Experts of a small language model.
Experts: 128 experts in each of 4 layers, 32 ReGLU neurons an expert.
Below are experts of layer 3 (counted from 0) of a mixture-of-experts language model. Rows are named gate (a neuron's input weights, with its number), up (a neuron's input weights, with its number), down (a neuron's output weights, with its number) and show model dimensions 0-127. Each number is 50 + 12 x the weight over its row's rms, rounded and kept within 0 to 99.
Before each expert's rows: "comes before" lists some tokens at least twice as common just after its tokens as in all text; "comes after" lists some tokens at least twice as common just before its tokens as in all text. This comes from a sample of Wikipedia text that the model never trained on. Tokens count by the router's weight.

# expert 69
comes before: " the", "20", "19", " as", " a", " to"
comes after: ",", " in", " part", " January", " February", " member"
gate0:53 32 62 35 28 41 59 50 56 42 51 50 62 44 56 41 57 55 43 75 56 53 39 11 37 46 47 61 58 45 63 38 55 59 29 40 39 50 50 46 47 23 49 60 43 58 60 54 47 65 54 52 52 43 75 31 58 51 56 50 65 44 62 50 66 38 48 58 75 50 69 55 65 44 44 66 53 37 56 51 56 36 68 54 64 40 36 41 31 75 50 65 42 23 49 48 49 52 55 58 59 68 29 63 46 65 43 52 48 66 28 47 63 48 32 45 58 55 45 34 60 53 47 66 71 70 52 47
up0:50 26 61 71 48 67 52 66 52 51 66 31 52 35 64 62 42 55 73 50 45 59 34 56 54 43 43 57 64 74 58 42 52 32 53 49 47 54 42 48 57 68 50 73 39 30 63 57 42 60 52 44 47 45 64 52 55 38 67 47 36 40 56 60 49 39 27 66 49 53 45 52 31 54 40 60 56 58 68 53 60 36 35 50 49 32 35 64 66 57 42 39 39 29 69 34 27 65 48 52 54 63 55 49 23 63 30 57 40 47 46 43 52 46 46 56 27 66 45 41 47 53 56 51 76 64 29 67
down0:42 69 36 49 52 42 80 46 52 71 33 52 69 50 61 40 45 55 65 33 54 53 64 50 47 52 65 83 56 63 54 69 63 46 46 44 49 45 33 73 50 52 43 52 54 27 42 71 31 49 52 71 47 57 69 62 60 79 53 64 18 53 38 45 39 60 57 67 39 52 40 36 36 56 78 38 60 41 54 70 49 28 52 50 34 53 53 53 51 55 48 49 46 54 24 49 59 43 39 37 55 61 67 56 51 54 38 55 45 48 53 54 35 40 46 44 44 57 42 41 63 61 48 49 68 54 36 48
gate1:38 43 38 32 49 33 31 53 50 35 59 70 64 45 49 56 53 56 45 45 54 43 56 46 45 38 24 62 65 71 47 38 33 63 60 37 57 46 67 69 47 35 57 47 73 37 55 32 53 61 44 63 55 60 36 44 74 48 33 29 57 35 39 43 35 50 49 55 47 37 52 51 39 40 55 77 32 40 41 40 45 26 55 67 61 45 42 58 59 57 44 34 62 69 50 50 57 58 57 56 56 33 57 67 37 46 65 55 36 56 46 43 53 54 36 51 30 48 69 31 49 59 34 60 77 66 37 61
up1:68 51 47 59 42 37 52 58 59 57 48 73 45 56 49 36 58 49 52 41 45 43 27 61 70 39 28 38 46 53 33 42 57 59 51 58 41 67 65 32 40 62 88 52 45 50 55 50 67 44 40 62 48 70 43 35 42 48 46 32 39 39 58 37 53 53 51 50 44 81 31 45 35 73 40 32 38 69 67 60 42 66 48 51 52 42 47 42 49 54 55 43 48 52 58 28 53 48 48 58 57 54 42 47 32 81 48 54 53 59 64 41 59 32 28 48 67 23 54 56 30 50 41 61 51 49 57 33
down1:38 42 47 49 58 61 70 43 42 47 51 61 42 55 71 40 57 48 60 73 54 44 52 38 27 34 38 53 46 52 60 15 60 58 22 63 37 62 46 57 46 49 57 41 55 45 91 48 47 41 42 57 52 54 66 37 55 63 59 59 56 58 48 38 59 49 51 48 55 45 46 34 47 21 43 43 39 57 63 44 49 49 54 32 67 57 62 38 40 59 51 51 20 46 41 77 39 55 65 49 45 52 52 52 82 58 45 43 40 49 54 31 50 56 49 61 34 39 58 33 63 37 61 42 42 28 64 46
gate2:53 52 54 43 46 39 53 65 29 42 37 34 53 49 50 31 51 51 32 49 53 46 40 50 37 57 35 75 50 39 59 48 35 51 30 57 62 34 53 62 48 33 42 50 71 47 58 33 64 55 40 74 48 65 61 49 61 61 47 38 24 59 60 63 56 56 53 56 60 38 61 40 57 22 73 57 34 57 55 72 39 49 54 55 45 33 62 54 77 62 71 63 42 34 63 36 35 31 76 68 49 50 31 66 45 55 72 37 35 64 65 44 52 53 54 43 63 55 43 59 57 56 54 66 55 57 56 53
up2:33 58 69 45 37 39 16 43 41 63 53 47 56 39 40 29 49 40 44 51 63 46 67 49 59 79 64 43 49 53 49 32 45 51 76 70 64 41 66 53 63 53 51 51 54 46 55 46 54 41 50 65 59 73 43 42 76 57 59 49 38 51 54 57 43 54 26 65 60 63 69 63 43 33 41 59 58 50 65 49 45 37 43 37 37 19 29 60 45 75 59 36 42 51 47 31 39 50 46 63 45 56 47 36 63 48 37 37 63 52 28 46 42 57 45 55 68 43 56 39 47 30 59 37 47 50 54 44
down2:64 63 56 77 30 64 55 69 63 55 68 53 29 57 48 45 60 47 45 40 58 60 55 43 67 53 56 64 39 37 50 61 66 38 70 37 52 53 75 51 54 67 43 62 52 28 69 33 49 51 54 61 23 53 55 43 49 49 55 42 62 58 56 46 43 47 66 44 51 48 62 40 56 48 26 43 52 35 38 57 47 53 44 39 48 50 47 58 67 52 51 68 50 45 51 48 43 60 63 58 77 41 27 25 25 44 35 45 53 78 59 45 45 40 78 47 51 65 56 57 50 28 66 58 37 40 48 35
gate3:53 41 39 58 48 16 67 24 29 47 48 28 61 34 38 53 76 38 49 52 40 57 27 43 41 47 39 60 51 40 64 44 38 52 66 43 48 44 79 45 48 36 54 44 54 45 65 39 62 38 60 41 39 39 66 48 49 50 47 40 53 53 53 39 69 30 51 60 59 46 43 52 58 51 30 34 66 51 42 54 57 49 43 63 62 29 36 37 43 47 48 36 37 45 47 73 53 41 56 60 53 28 52 45 40 47 55 63 37 69 64 87 57 42 53 52 32 66 27 52 42 50 39 48 47 55 63 47
up3:54 39 40 59 45 51 80 38 36 44 51 68 47 28 63 51 47 30 49 65 41 65 50 64 72 42 47 78 54 50 55 47 51 66 50 47 47 43 58 16 44 67 39 47 49 50 40 32 51 45 59 51 58 46 51 49 34 63 68 60 76 61 59 57 64 51 33 43 76 77 47 55 61 59 46 60 37 59 62 38 52 51 46 43 28 54 70 42 27 50 52 71 44 56 43 49 42 26 52 41 59 42 50 42 41 42 82 43 38 45 58 63 53 41 58 43 67 54 60 46 66 61 65 58 47 47 46 49
down3:46 41 49 60 30 57 56 45 42 45 39 47 39 36 42 74 60 38 57 44 59 52 53 48 68 43 70 45 44 58 43 62 48 47 51 47 60 33 64 49 53 42 29 59 59 40 31 57 28 66 62 41 43 51 55 69 44 48 25 50 33 59 40 64 47 48 79 54 31 43 68 57 46 60 34 53 38 43 54 59 70 58 38 47 22 49 59 45 50 36 51 36 53 59 51 49 39 63 49 32 44 56 46 48 65 89 51 57 30 70 71 52 44 59 69 40 28 53 37 33 71 54 58 48 50 55 61 33
gate4:29 32 60 44 54 37 63 45 41 50 57 37 80 60 62 52 62 52 48 41 54 74 48 71 45 57 53 79 35 28 68 68 58 44 37 55 31 46 45 53 45 45 54 54 56 64 73 35 49 64 58 61 67 39 64 56 51 29 47 59 55 52 58 65 65 53 41 51 65 52 47 68 52 38 37 51 53 44 39 39 44 55 46 51 34 63 55 50 42 49 69 53 33 40 22 25 42 40 46 52 38 31 60 56 62 55 64 66 41 53 59 71 42 48 63 51 50 69 48 49 44 56 65 69 55 73 49 66
up4:62 45 64 48 47 63 51 44 60 62 64 48 30 25 47 54 43 51 39 37 42 52 43 31 50 27 39 32 57 52 42 60 48 70 50 52 65 39 34 35 50 49 30 50 47 44 58 58 52 44 17 43 46 50 50 69 41 38 39 50 82 42 54 42 50 53 45 58 71 54 51 62 68 54 58 42 62 37 62 58 57 48 48 55 66 45 63 62 37 73 58 32 56 47 58 64 54 36 44 26 45 51 22 28 56 52 41 37 62 59 38 66 53 46 39 45 57 48 85 42 59 34 28 42 41 37 48 53
down4:45 51 61 39 42 49 73 71 48 36 58 51 53 32 36 63 34 68 51 36 36 35 48 60 75 56 35 73 58 36 49 37 39 39 59 62 55 66 37 67 52 54 69 49 30 48 50 52 55 41 58 61 58 57 56 38 46 60 30 50 54 63 60 54 49 60 49 49 33 34 53 63 55 69 64 52 58 45 26 58 60 34 50 50 44 57 60 49 47 58 35 61 49 59 45 49 89 66 39 51 61 56 53 53 38 57 36 41 75 45 61 48 38 59 30 66 59 30 64 57 38 64 39 46 36 39 29 37

# expert 61
comes before: " the", " a", " his", " other", " its", " f"
comes after: ",", " as", " and", " is", "s", "ing"
gate0:33 48 58 51 56 44 47 51 67 60 47 33 72 49 42 47 44 71 31 54 49 59 51 36 48 49 31 65 53 40 31 51 51 60 53 58 47 14 48 69 22 80 48 57 49 63 38 62 55 57 51 52 39 57 78 48 63 48 24 59 54 43 59 48 49 54 45 37 36 36 25 51 41 29 42 52 53 73 35 45 45 49 52 68 39 60 41 64 37 55 60 30 42 61 38 49 42 40 56 24 66 60 42 39 44 34 52 40 50 68 33 56 62 44 64 56 46 42 38 49 53 66 50 58 54 65 56 42
up0:62 40 44 62 54 39 33 42 49 52 50 35 71 34 54 28 57 66 28 28 38 52 41 38 52 33 50 53 55 57 42 40 53 32 49 35 41 48 57 38 54 53 61 60 44 71 55 47 49 36 50 57 61 43 32 29 72 60 47 60 48 50 74 27 58 51 54 45 46 57 41 63 40 43 54 36 26 61 62 57 85 62 49 56 57 45 39 49 39 46 47 60 56 33 59 28 50 30 48 64 33 49 45 27 46 28 47 44 33 60 55 50 60 68 42 54 60 39 43 64 67 59 68 38 39 34 40 68
down0:46 48 57 40 54 52 58 41 56 46 56 59 50 28 45 45 64 27 50 23 53 52 74 26 43 55 47 37 47 48 54 46 62 42 58 31 58 40 54 59 46 39 50 48 60 52 40 62 08 56 32 54 56 57 53 59 52 58 60 54 57 41 56 35 50 40 37 44 42 32 55 38 29 66 38 58 37 44 37 64 54 38 38 31 63 58 43 44 26 32 64 58 50 57 53 63 55 40 36 40 50 69 38 41 61 59 37 33 21 66 54 41 56 50 37 61 12 44 63 62 54 39 48 64 50 55 62 45
gate1:57 56 47 49 60 42 72 54 52 54 52 49 61 25 40 52 61 56 39 43 51 62 53 53 67 35 45 42 50 55 26 64 41 63 56 46 50 41 47 79 49 44 47 35 60 72 53 48 49 75 38 58 68 50 55 66 38 49 50 43 48 55 73 52 38 15 47 59 53 60 50 57 35 50 32 38 42 46 34 68 52 62 53 56 61 54 44 57 35 46 42 39 47 46 53 62 65 46 50 53 67 47 36 72 42 41 70 30 42 91 51 49 47 75 29 54 39 51 39 69 38 49 50 76 54 61 42 44
up1:55 30 42 39 61 52 70 55 46 41 60 54 50 43 50 34 65 32 77 56 44 46 52 55 51 31 31 77 30 57 52 57 48 41 38 33 53 56 62 52 50 52 63 64 29 56 44 42 40 63 44 45 59 27 42 56 36 56 30 38 51 56 54 56 43 32 57 49 60 51 22 40 36 54 54 48 53 34 28 81 33 62 57 46 54 43 41 61 50 49 53 21 46 54 38 31 62 26 65 80 62 45 48 45 54 37 38 46 43 67 55 58 46 52 59 56 57 55 23 60 64 42 37 56 42 50 45 45
down1:69 58 66 46 59 44 61 40 48 49 55 35 63 56 42 47 43 64 34 38 60 67 69 35 55 63 63 50 64 56 30 51 61 67 50 69 37 56 43 45 35 55 50 55 62 42 50 74 39 29 35 52 40 67 41 43 52 51 32 56 70 28 50 54 60 51 45 50 51 45 40 34 53 60 34 49 56 44 57 59 31 50 30 57 35 55 63 44 48 29 53 42 52 40 36 52 72 56 22 54 53 58 48 58 45 41 66 48 57 62 53 48 70 26 44 28 67 65 75 59 44 38 43 60 67 78 33 42
gate2:41 49 47 59 58 44 63 51 57 37 48 43 79 27 47 54 48 52 41 55 50 57 58 29 58 56 16 40 42 49 52 23 52 63 53 66 60 41 76 64 77 52 46 40 44 54 52 45 44 53 48 58 46 60 73 40 70 57 42 34 52 45 60 59 41 54 67 60 54 55 45 63 40 45 74 53 44 81 58 45 46 43 49 73 69 38 42 49 37 72 57 48 50 46 47 58 36 60 86 36 59 46 51 33 66 44 54 51 49 28 59 58 42 60 46 51 47 36 55 61 66 41 61 58 47 72 45 52
up2:51 68 47 53 58 53 57 46 47 35 59 60 42 53 48 37 63 52 56 48 43 39 35 47 36 68 77 47 53 73 66 52 37 67 52 49 36 35 15 40 44 48 51 39 22 53 44 44 74 62 67 45 53 66 45 42 47 41 49 36 37 64 34 49 47 50 45 39 60 38 51 54 38 69 65 39 59 59 66 48 58 52 70 50 50 44 37 51 48 66 54 49 65 39 49 63 56 34 57 64 70 28 30 45 37 44 67 40 52 78 72 54 79 46 52 60 58 54 39 31 38 49 69 49 58 56 38 59
down2:28 56 60 62 43 44 51 65 46 51 57 49 46 55 64 46 40 46 23 80 54 43 20 51 53 38 49 21 34 48 70 49 40 42 44 46 57 50 31 55 51 62 42 63 58 50 26 28 42 29 60 82 60 49 52 61 35 36 39 39 52 49 50 41 48 66 54 40 64 36 68 72 36 46 46 52 40 55 62 48 46 51 46 65 51 52 38 68 45 70 43 46 52 55 67 54 48 58 29 29 53 55 59 53 43 50 49 43 38 59 66 46 41 50 49 34 77 69 49 49 30 41 34 40 45 55 59 41
gate3:26 35 25 45 46 51 46 67 48 63 43 41 59 51 60 43 55 58 19 44 41 51 48 43 54 68 45 47 54 51 52 49 62 66 32 31 52 44 54 67 38 51 36 35 29 41 51 54 44 35 50 56 38 71 65 62 50 58 41 46 44 27 32 66 63 54 39 31 51 46 36 65 34 62 41 57 55 52 35 27 43 52 61 64 56 50 71 37 49 52 46 33 34 44 39 62 46 58 36 38 32 45 73 41 56 56 75 73 59 64 55 33 61 69 50 37 56 61 35 67 58 45 38 47 38 62 52 52
up3:34 29 51 51 69 59 77 63 50 54 39 72 64 59 43 54 51 62 75 61 61 62 46 48 53 58 46 37 39 57 57 46 59 61 49 37 45 46 37 36 34 46 48 64 67 41 55 29 74 42 70 54 31 62 55 41 43 51 73 36 42 44 43 39 37 46 60 34 47 55 67 45 64 36 41 67 38 50 34 66 43 75 53 53 49 66 41 45 62 41 72 41 49 54 49 55 66 43 41 26 55 42 37 54 53 23 35 53 43 59 51 51 67 51 66 37 21 40 58 51 58 70 46 48 50 46 41 36
down3:67 40 54 42 45 67 51 45 32 65 55 65 43 48 73 69 59 48 42 47 48 41 26 51 63 60 65 56 54 81 30 68 59 46 39 40 54 57 40 39 43 55 28 45 30 59 49 42 39 54 50 57 51 51 48 36 53 53 41 50 71 35 44 31 73 56 45 51 52 39 65 47 53 64 73 32 57 68 38 38 40 57 63 57 41 50 53 21 51 57 69 40 38 42 37 39 22 39 48 51 39 64 68 41 48 44 42 65 53 37 54 47 57 50 62 67 33 68 53 52 37 48 47 27 40 49 35 36
gate4:34 45 34 62 50 20 48 39 62 37 46 37 58 26 49 33 64 51 39 61 61 66 36 34 36 54 58 44 44 55 60 55 46 44 44 46 48 35 68 44 39 76 50 50 42 45 70 48 38 60 27 61 50 47 43 31 74 54 39 34 59 60 58 59 48 28 41 59 35 43 50 47 41 33 74 44 55 59 62 40 40 55 44 80 38 45 45 42 54 47 59 45 71 51 56 56 53 53 46 46 41 59 51 46 56 62 65 55 63 84 43 52 67 38 45 43 50 49 38 58 33 73 46 64 22 49 47 63
up4:61 65 47 44 33 38 40 55 50 51 81 50 47 53 67 47 47 53 37 46 30 58 62 46 47 50 57 62 59 29 43 50 55 44 33 43 64 35 31 69 53 70 53 28 57 42 58 50 36 64 58 45 57 15 47 43 61 61 60 35 65 51 72 51 55 46 61 43 43 47 42 52 59 48 62 43 52 46 74 48 56 55 76 32 75 73 58 40 50 49 57 48 53 37 68 59 59 46 37 42 35 60 42 61 51 68 43 43 68 43 22 59 27 53 73 46 62 38 53 66 57 58 46 50 50 48 33 64
down4:50 31 43 51 61 30 34 45 54 26 57 62 32 51 53 41 50 26 45 66 64 44 70 60 59 52 54 45 29 49 48 54 63 43 45 45 40 54 53 44 44 52 61 63 53 53 39 47 34 50 43 49 09 53 63 56 76 52 50 49 55 36 49 56 61 69 57 50 54 56 40 41 32 54 43 34 43 32 36 64 54 52 54 38 65 61 63 42 57 51 27 66 61 47 71 33 41 64 65 46 49 64 53 37 46 51 60 32 24 44 35 49 60 49 37 49 34 39 59 58 57 64 60 54 40 11 45 59

# expert 86
comes before: "19", "20", "1", "2", "18", "10"
comes after: " |", "|", " in", "–", " to", ":"
gate3:47 34 50 53 55 62 38 50 50 38 42 69 63 34 55 35 46 34 40 47 55 67 18 32 36 62 46 47 55 50 33 46 51 54 58 55 78 40 52 68 60 53 36 60 41 30 45 62 32 49 32 58 35 51 47 57 59 60 59 39 44 56 62 41 53 60 36 55 23 57 66 53 69 53 64 67 59 52 20 35 69 53 35 49 55 49 17 64 62 37 40 31 35 40 50 52 53 45 38 56 47 50 34 61 60 54 62 26 53 61 47 54 63 48 55 66 63 44 36 53 42 62 35 48 37 68 53 49
up3:44 42 32 64 69 56 54 43 57 63 43 45 50 41 55 48 32 57 44 38 77 60 41 46 75 29 49 55 49 53 54 35 60 59 41 57 54 64 45 38 57 53 59 33 32 46 87 50 34 43 53 51 46 48 70 35 53 55 45 46 48 41 50 68 65 49 46 36 55 46 44 39 39 58 63 45 69 57 62 51 46 57 43 39 20 20 55 29 44 69 35 52 55 43 74 53 57 31 56 27 51 37 49 58 55 42 50 53 49 60 45 69 55 51 39 70 86 56 44 64 62 57 49 66 48 51 47 37
down3:63 23 54 61 47 37 39 51 49 45 65 36 49 59 49 51 38 41 59 46 33 47 19 58 68 58 41 50 54 71 46 34 58 50 44 23 57 50 59 55 64 61 65 75 44 84 37 73 79 51 62 46 58 58 44 52 51 70 68 26 61 43 37 37 59 35 48 41 43 42 42 51 66 47 52 61 35 51 47 65 60 35 67 45 47 51 48 72 47 40 50 38 48 53 60 67 44 43 52 43 67 70 53 64 69 62 44 43 46 29 46 42 46 30 54 50 40 48 68 49 39 42 46 42 38 48 64 50
gate4:50 53 37 37 49 40 58 72 41 55 41 47 78 25 48 57 54 43 29 38 41 82 06 34 33 51 53 53 55 56 54 49 38 52 55 51 55 53 50 38 44 45 44 42 40 40 58 43 36 63 44 57 65 61 76 42 53 48 52 37 58 52 52 46 51 36 45 58 47 59 52 48 42 39 81 60 50 52 39 44 62 43 34 69 50 63 47 69 23 44 19 59 41 36 47 44 55 42 61 74 63 45 66 67 62 45 62 50 44 43 43 49 37 41 40 42 58 46 48 45 66 50 25 56 49 43 44 39
up4:48 39 41 51 60 56 48 43 34 65 44 64 53 50 64 62 59 51 33 56 61 56 27 32 53 35 38 48 51 71 67 48 44 48 55 58 56 49 51 45 80 52 67 44 50 34 65 36 54 42 52 68 70 57 60 33 40 36 45 25 43 52 72 22 30 45 48 32 52 62 40 70 36 46 27 53 56 54 43 57 58 44 49 52 59 47 20 49 55 57 25 55 44 50 53 49 41 61 62 64 66 61 39 34 38 30 45 39 54 33 64 64 52 60 35 32 39 58 79 42 52 52 38 54 53 49 49 54
down4:64 64 59 57 66 41 53 52 49 24 59 31 69 30 29 52 59 58 31 60 49 58 64 60 49 56 47 51 43 81 28 60 45 52 61 50 63 43 42 33 30 48 61 47 49 49 61 64 46 63 48 70 53 49 31 55 56 31 30 33 49 34 60 34 66 63 47 68 47 57 51 67 73 58 55 60 36 39 54 61 44 56 48 25 57 49 33 42 40 33 51 42 40 37 30 51 62 39 44 41 60 75 69 50 62 38 40 45 41 39 62 45 47 68 51 31 49 38 47 46 36 64 65 64 48 49 45 44
gate5:45 45 47 57 53 58 61 48 57 59 40 32 66 44 51 24 63 59 32 53 60 83 40 58 22 56 50 40 46 39 51 48 48 51 60 63 46 48 49 49 33 41 58 47 55 41 66 60 61 47 50 54 51 42 60 63 51 54 34 55 31 45 64 44 47 48 74 53 34 41 59 41 56 53 60 60 58 24 60 38 63 49 54 58 51 55 32 35 43 54 75 28 57 29 59 60 33 41 59 71 38 30 49 53 67 67 43 57 42 50 61 38 69 75 34 74 52 72 48 43 70 58 39 51 34 46 52 30
up5:54 48 53 41 44 78 42 72 58 24 56 53 55 44 34 58 38 45 60 26 45 53 48 36 54 65 45 37 40 57 54 33 39 64 33 33 65 49 59 54 39 56 50 55 54 46 49 64 57 43 35 68 48 68 27 38 44 36 43 62 28 48 51 36 50 61 46 57 35 49 61 94 60 23 45 45 52 48 67 37 58 35 51 43 67 47 66 58 69 45 55 56 48 63 57 48 47 35 59 36 56 57 51 60 57 40 30 51 57 40 71 48 19 58 37 57 60 31 63 46 47 56 47 51 44 41 44 62
down5:64 39 49 45 50 60 39 62 55 35 59 54 58 54 82 43 52 36 42 23 59 43 60 49 50 47 45 41 64 53 58 75 49 37 69 60 51 56 24 52 44 40 60 22 46 56 54 53 39 69 53 44 50 32 41 36 43 26 53 62 66 58 60 60 45 53 45 23 67 63 69 27 44 46 52 59 41 58 60 46 71 45 69 78 70 59 46 50 47 44 47 47 47 38 51 51 34 42 59 63 35 46 33 45 19 45 44 54 44 71 33 38 65 44 44 38 50 56 42 59 49 64 49 56 37 39 58 45
gate6:13 67 21 30 34 27 65 62 45 46 44 45 59 39 27 36 46 53 38 35 49 45 47 58 43 54 52 62 44 54 71 50 43 45 63 54 59 55 74 53 54 60 64 44 37 56 53 44 67 38 36 68 48 71 50 42 74 56 47 40 45 47 47 54 28 69 50 54 51 32 45 55 38 50 49 54 62 57 57 52 53 56 42 48 54 43 38 75 42 49 62 54 52 35 44 56 55 49 63 42 43 56 42 64 42 37 33 38 32 44 47 45 45 47 25 53 49 66 26 37 31 50 64 40 57 65 74 32
up6:53 38 51 42 48 54 50 60 61 68 32 53 78 62 57 68 41 39 42 56 33 31 58 59 39 33 53 51 42 44 27 55 45 75 55 54 64 52 68 61 65 39 69 73 42 51 60 43 50 78 45 48 58 47 42 32 62 63 46 57 57 43 26 46 33 58 46 46 31 35 51 47 34 44 41 54 47 59 61 49 45 62 39 60 53 30 55 48 70 52 32 43 73 31 52 34 48 45 61 43 64 41 61 65 45 50 57 53 51 44 38 51 33 33 60 38 10 52 51 34 39 59 56 52 68 57 57 49
down6:37 48 50 65 43 47 69 45 43 61 34 52 29 69 48 32 53 44 54 40 44 62 37 55 39 45 69 40 32 35 56 53 42 53 49 62 62 60 65 72 49 44 54 33 35 56 57 48 56 62 38 58 48 48 49 65 37 24 63 54 51 66 90 66 76 70 39 51 66 29 43 59 70 35 59 57 33 47 61 52 43 64 56 35 53 42 34 42 47 47 53 65 35 57 63 58 52 51 66 40 61 54 46 18 52 40 55 47 54 42 42 49 48 43 64 69 52 70 58 46 34 60 41 57 46 38 63 40
gate7:41 46 57 37 46 49 47 60 54 32 46 50 69 32 67 46 61 78 34 47 46 66 46 58 60 36 49 72 61 48 39 59 56 53 69 34 55 55 43 64 63 53 62 47 52 84 45 39 51 39 48 59 47 40 56 55 50 69 34 34 63 64 31 56 52 41 63 68 32 61 46 41 57 35 41 49 49 55 31 21 54 43 51 81 44 50 48 38 49 44 56 76 35 46 19 59 43 52 60 52 39 35 50 50 32 31 51 63 48 37 53 67 71 54 33 65 50 42 54 47 44 37 56 51 62 55 51 39
up7:45 33 34 58 53 27 59 55 43 52 40 57 55 37 37 37 54 37 39 37 57 41 17 39 67 53 68 36 32 48 42 49 74 42 46 52 32 54 50 54 49 61 45 52 47 63 40 29 55 51 48 49 33 34 46 89 51 49 45 64 35 39 75 44 58 59 42 53 50 54 71 38 37 64 33 42 43 48 44 50 37 42 70 65 51 59 65 46 62 61 39 43 48 63 57 38 58 42 65 51 36 64 38 61 46 45 39 45 66 46 55 30 47 54 61 57 49 55 82 48 40 44 74 59 55 73 50 67
down7:59 54 48 61 46 37 70 50 40 44 43 56 60 57 37 46 44 32 39 67 60 56 54 52 18 62 41 57 40 58 62 45 44 49 39 52 57 34 59 24 59 44 46 57 33 46 31 42 68 46 61 54 53 57 40 27 25 57 44 66 51 63 40 55 57 44 33 31 59 46 31 50 28 25 54 54 43 75 55 63 39 50 48 42 42 56 44 64 54 50 56 38 66 31 51 58 42 44 57 62 47 29 46 45 63 55 60 56 27 54 39 42 47 49 33 58 67 48 34 28 73 63 58 19 44 38 58 37